{"router_score": "softmax", "routed_scale": 2.0, "lr_router": 0.00196, "n_head": 2, "head_dim": 64, "rope_base": 38000.0, "qk_norm": false, "tie_embeddings": true, "parallel_block": false, "init_std_up": 0.0309, "beta1": 0.9, "seq_len": 512, "dataset": "wikipedia_en"}
Below are experts of layer 6 (counted from 0) of a mixture-of-experts language model. Rows are named router (the router's row for the expert) and show model dimensions 64-95. Each number is 128 + 32 x the weight over its row's rms, rounded and kept within 0 to 255. Numbers have three digits each.
After each expert's rows: a language model's description of what the expert responds to; "gets" lists some tokens that make up at least twice as much of what it gets as of all text. This comes from a sample of Wikipedia text that the model never trained on. Tokens count by the router's weight.

# expert 11
router:136140167091166142037134099113172145164166170137139173137089094127133135161104172091105111167196
Line starts, capital initials. Line breaks, table pipes and list dashes, plus capital initial pieces of names and fields like Gen(re), Gen(us), M, P.
gets: "\n", "|", "-", " M", " P", " T"

# expert 44
router:149139110136195120132137117147097099156120107102091103100143104126060168082128101102122072143190
Capitals, codes, symbols. Capital letters in country codes and abbreviations such as ALG, ROU, CZE in sports tables, plus symbols, quotes, brackets and spaces.
gets: " ", "A", "R", "S", "C", "T"

# expert 28
router:088122121099092170102105135091167146119096118124177138107107189119133114151088071109142129123136
Second letters after capitals. Short pieces right after a word's first letter, often a capital, e.g. M-ad-rid, M-ad-onna, h-al-f, s-m-all, plus starts like le, wh, im.
gets: "o", " le", "ad", "is", "or", "h"

# expert 46
router:168151118186144137137107118160132094061101175135061147157172140102149166183144150164125147130113
Mid-word pieces, table spaces. Spaces in table cells and inner pieces such as id, ut, ult, ff, in Splendid, Distribution, subadult, simultaneously.
gets: " ", "id", "ut", "ff", "ult", " an"

# expert 43
router:073092121121124110121147082146109097167125121162187104097111151094183075095092123147161174091141
Mid-word endings in formal words. Middle and ending pieces of formal words like ele(ction), c-ent-ral, c-oun-cil, appoin-te-e, kn(own), plus month names.
gets: "ent", " ele", "le", "oun", "ial", "ate"

# expert 34
router:148075146135126067125159095122065134135169109137123129084144088119100153128119152134175117155105
Word-final suffix pieces. Suffix pieces ending words or names, like ot in Plot, Panagiotis, et in nanomagnetism, plus ian, ton, son, ed, ist.
gets: "at", "et", "ian", "ot", "ed", "ist"

# expert 27
router:157105151130158133096147102077130150082169094097119142109128128136066153115117151098133125095162
Digits and Korean syllables. Single digits and decimal pieces in tables and statistics, like .3, 7, and hyphenated Korean name syllables like yeon, ying.
gets: "y", "3", "4", "1", "0", "2"

# expert 31
router:136146135067161140114143132071142149132193173146169117125145109188100141130094134135104143088108
Initial consonant pieces. Word-initial pieces st, St, L, l, v, V, con starting names and words in tables and music articles, like stage, Lotterer.
gets: " L", " st", " l", " St", " v", " V"

# expert 12
router:083096123132067178109066121168129093139119093086133118146141083184137117112108189152139130101130
Function words, connectives. Common function words inside noun phrases and lists, such as the, and, of, to, their, its, or, between, plus commas.
gets: " the", " and", " of", " to", ",", " from"

# expert 4
router:121158091100131168158125146142168112177180137170210118095106140156134064116132131102136084149133
Word-initial prefix pieces. Opening pieces of longer words, often Latin-style prefixes such as un, rec, inter, ex, under, plus second pieces after p, e.g. p-s-ychological.
gets: "l", " E", "c", "s", " un", "en"

# expert 0
router:150150121101148132126189081106122112125125111079088162051121148095176101106122158146114091180145
Articles, prefixes, dashes. Articles a, an, the and word-initial prefixes like ab, ad, al, sub, plus en dashes in ranges, e.g. 2020–2024, Gr-im-es.
gets: " a", "-", " A", " the", " \"", "im"

# expert 37
router:097120153164129152183154103115075094132154173144107153146119089103094118123122131124050123148089
Adjective ic, s- onsets. The suffix ic (metabolic, academic, Corsica) and word-start pieces like s, sp, spec, comp, cl, pl.
gets: "ic", " s", " sp", " f", "ish", " comp"

# expert 25
router:182114099109104122147075145128122170114064100128113163160144130158109150131132171100102099175071
Clause-ending pieces, table cells. Word endings carrying a comma (e, er, ing) and pieces of names in tables, such as Schwerin, Swing in election tables, born.
gets: ",", "er", "e", "o", " for", "e,"

# expert 30
router:099157133154097084115141058135133174140109115120100093119157127113172143151148105102134142099129
Commas and closing punctuation. Commas, closing parentheses and periods, often fused with word endings like es, ing, or following years, such as In 2025, and that,.
gets: ",", ")", "s,", "\"", "e,", "),"

# expert 13
router:092166101162150048150154136134126085199179163049140112117161076130156081118151129102157127109084
Name pieces, UTF-8 bytes. Pieces inside proper names and raw multibyte bytes of accented or non-Latin characters, such as Gonçalves, Tony, Anatomy, Carolina, Chinese text.
gets: "ed", "r", "u", "or", "ul", ","

# expert 24
router:141110158177094133135094148157093117181138101135108089171118094122124113116143162143104147136142
Mid-word pieces. Middle and ending pieces of common words, especially al, ed, overn, tern, e.g. g-overn-orship, Eas-tern, injur-ed, se-e.
gets: "al", "e", "or", "es", "it", "ed"

# expert 2
router:106125103102131136131157164120159133093093113142161079124147131102125189195129199136123101090159
Determiners and word middles. Articles and possessives like the, The, its, their, plus mid-word pieces such as sh, ub, ch in Marsh, club, church.
gets: " The", " the", "el", "ace", "ity", "sh"

# expert 8
router:095095152129108094131110122147147178209138101124148114191108155152119108103183048137150124128105
Adverb endings, auxiliaries. Adverb ending ly after an adjective stem, e.g. critically, originally, fully, and auxiliaries or negation such as been, be, was, not, more, after.
gets: "ly", " a", " be", " is", " was", " s"

# expert 35
router:102110188173082103159161149128109135083197162093121117128198079100183142112165074140134123131121
Years and number endings. Year prefixes like 199, 200, 201 and their final digits in tables and dates, plus line breaks ending list lines.
gets: "\n", "an", "1", "9", "5", "7"

# expert 19
router:119145094149117144126134145112159114143116122145095122136087151141130147126076126109173167133170
Early word fragments. Second pieces after a short word start, such as n-am-ed, d-ist-rict, and starts like c, C, part, act.
gets: " c", " C", "t", "c", "am", "em"

# expert 9
router:166134091080169118085158129084135167163132090091106131159114186088143129133076099174134152104151
Word-initial pieces, parentheses. Open parentheses before years, section headers (===), and short first pieces of words after a space, such as de, He, l in look, ver in very.
gets: " (", "m", " de", " l", " re", " He"

# expert 40
router:166134065095135191099152156100109078103174133184106113165086146108083109080146131193052091135138
Line breaks, capital starts. Line breaks and opening pieces of capitalized names and words, e.g. O-xfordshire, Eng-land, Res-ear-ch, pro, Car, in lists and tables.
gets: "\n", " O", "ol", "O", " pro", "un"

# expert 16
router:193116134140105112156137124134075136094097083172093125180107162076169158072149122115114089173127
Word-final stems, suffixes. Later pieces and suffixes completing a word, e.g. surr-ound, acquis-ition, inhabit-ant, plus common nouns like work, film, time, new.
gets: "ion", "it", "ong", "ow", "out", "ction"

# expert 33
router:123153109055128105132137070135054123140092110100115108121115098166137131135083155108095209104128
Vowel word endings. Final vowel-led pieces of words and foreign names, such as e in Oeste, se in siamense, ance, ge in knowledge.
gets: "a", "e", "o", "i", "ia", " E"

# expert 18
router:142189081111191068137111123089106118128100092075094119128148135132094167133157099096115177095126
Mid-word pieces, media words. Inner pieces like i, l, iv, el, ation inside longer words (Tomislav, figuratively, composition), plus d and film, often in music or film text.
gets: "i", " d", "l", "iv", "el", "ation"

# expert 3
router:070117184131121164128078070087105176160084183101098118077123156150109148118164169136125127122174
Section and sentence openers. Tokens opening a line, article or section, such as The, In, the, his, and word starts like pol, stud, after headings.
gets: " the", "-", "\n", ":", "The", " The"

# expert 7
router:133113113072091133119111177142127184153129135143079105189114195204126114161115129186119128179146
Function words, prefix pieces. Prepositions and conjunctions like in, for, and, who, plus word-initial prefix pieces like pro, ex, rec, re, often in tables.
gets: " in", " for", " and", " pro", " on", " re"

# expert 42
router:144141132087125192135106167092125149072095116110079118147109098110142128054114145134170092191138
Poll and sports tables. Pieces in sports scores and rankings tables, like oll in AP Poll, collaboration, quote marks, score dashes, country codes such as BRA.
gets: "\"", "x", "–1", "–", "–2", "ague"

# expert 38
router:136092095139181147066103178113142102131099107127179068083148099107129116115152112095141098083163
Capitals in acronyms. Letters inside acronyms and Roman numerals after another capital, like IRS, IMID, IL-20, UFL, plus initial L, D, I in place names.
gets: " L", "I", " R", " l", " D", " I"

# expert 39
router:191179126192086070146117161098140140158082099154122143168130104150086144100163164128146100148094
Inflectional word endings. Suffixes completing verbs and nouns, like s, ing, ed, es, in plot summaries and music articles, such as feels, sells, singles.
gets: "ing", "ed", "s", " \"", ":", "es"

# expert 14
router:157102152071145137158150141166125156091141142095134147166081149152075103143101149120121101140089
Name-initial letter pieces. First letter or two of capitalized names and words, often in tables and lists, such as Th in Thomson, G, S, Ch in Chancellor.
gets: " S", " G", " B", " H", " g", " W"

# expert 29
router:110151134117185133116135106147099105103171107174091141053140101106136104199102105092179186072101
Mid-word pieces in long words. Middle pieces of longer words and names, such as ect in architecture and subject, t in Chevrolet, plus month abbreviations and John.
gets: "t", "er", "a", "ill", "i", "ect"

# expert 6
router:063130083134134067129144083180160126143106164166122136105136105121174143132144143118169088147095
Word-interior pieces, numbers. Mid-word pieces like d, ad, qu, ec, ro (Frodo, predecessor, enrollment), plus numerals such as 18, and words like first, had, reg, Count.
gets: "d", "ad", " 18", "od", "ent", "qu"

# expert 45
router:128126137126148106172109131103098160129167107121082145123131144109088146100088120103151040134160
Table numbers and pipes. Numbers and pipe separators in sports and election tables, such as scores, goals, ages, and 4–1 results.
gets: " |", " 3", " 2", " 1", " 0", " 4"

# expert 10
router:177091061104150107197117142170185130144087114090176162156102146140115147141199080158086122157165
Initial capital consonants. Word-initial letters, mostly m, M, B, b, W, H, often in names or units, such as McMillan, 1500 m, February, War.
gets: " m", " B", " M", " b", " H", " W"

# expert 21
router:120179135136103172098135134144192081106153114137146108157154152109057144121117068129158178152132
Consonants in foreign names. Consonant pieces, especially t, g, k, inside foreign or Germanic names and words, such as Gottlieb, Uruguay, Mk II, Category.
gets: "t", "g", "r", "k", "e", "d"

# expert 15
router:118100137116129133055124184104137130070143078148114082173163104126138155125109145132120161075104
Mid-name syllable pieces. Inner syllable pieces of surnames and words after an initial consonant, such as K-ra-jicek, n-ort-heast, B-ang-kok.
gets: "g", "ra", "ay", "ate", "ou", " John"

# expert 22
router:120113129142040098149094159166180103138168188150105127136098148112114128094144125115113073135109
Line breaks and headings. Line breaks, == heading marks, table separators, and the piece eng in Total length or strengthening; also verbs like play, work, into.
gets: "\n", " t", " m", "==", " play", " is"

# expert 1
router:141101135139160093172118140154090125164113155071105188120100123097089082106168114107178158143149
Mid-word consonant pieces. Consonant word pieces inside words, often after o or con, such as per in operational, n in southern, er in concert.
gets: " n", "er", " w", "per", " r", "l"

# expert 23
router:163141100113053099127146130153094098147151111159115127127137120101201202140149160177131047100124
Pieces after b/w starts. Pieces like ro in brother, wrote, plus line breaks, table pipes, hyphens, the word by, and after, when.
gets: "\n", "ro", "-", "ed", "–19", "un"

# expert 41
router:126056099152098165117112140124100076130155108153142092142128091102196127150128126128071104099161
Medial rhyme pieces. Mid-word pieces like on, est, et, or, ron in Chronicle and Forest, plus of, World, South.
gets: "on", " of", "est", "et", "or", "ar"

# expert 5
router:163164144063070206142126186136093138091106199090135142046121133159150082128124138139085158137067
Plural and suffix endings. Word-final pieces, mainly plural s, es, ts, plus by, as, commas and coordinate decimals, such as 1950s, troops, points.
gets: "s", "es", " by", " as", "as", ","

# expert 36
router:149186138128195112164127123150143105147096101109121181148194112118105154143093169129147115142160
Sentence and cell ends. Closing punctuation: sentence-final periods, semicolons, closing parentheses, heading ==, and pipes ending table cells or rows.
gets: " |", ".", ";", ")", ":", "s."

# expert 26
router:159125092163141141098094114104152106136113104147120112115150137125110118133150127097112150141119
Mid-word ag, h, month names. Pieces like ag in manager, Carthage, h in households, ing and y endings, month names like June, October, and Cyrillic text.
gets: "ag", "ing", "y", "h", "iss", "e"

# expert 17
router:160105088075215176109129161134158103137137092147099179154097144133060164118146121112105141143120
Capital initial letters. Single first letters of words, mostly capitals after a space, pipe or parenthesis, such as A in Academy, F in Folk, P in Petersburg.
gets: " A", "p", " P", " f", " F", " p"

# expert 20
router:125099162152171107163116137122086113107157148068124137128140121152073129136101126109101157080114
Table pipes, foreign names. Table cell pipes in sports and stats tables and letters inside foreign personal or place names, e.g. Hajdu-k, Portug-u-ese, Johann-a.
gets: " |", "u", "a", "|", "k", "i"

# expert 47
router:126170112137109144168121106182129139118118080125119090040121159144143085172147123127094138163106
Derivational suffix pieces. Inner and suffix pieces like ity, ation, il, in within longer words, such as vaudev-il-le, grav-ity, vic-in-ity.
gets: "in", "al", "ation", " in", "ity", "s"

# expert 32
router:121118126157098129106130116112148196145151115169170081154080188165151138175171174175149137072095
Verbs, clause connectives. Auxiliaries, prepositions and relative words in narrative prose, such as was, that, which, had, in, to, especially served as.
gets: " in", " to", " was", " that", " and", " as"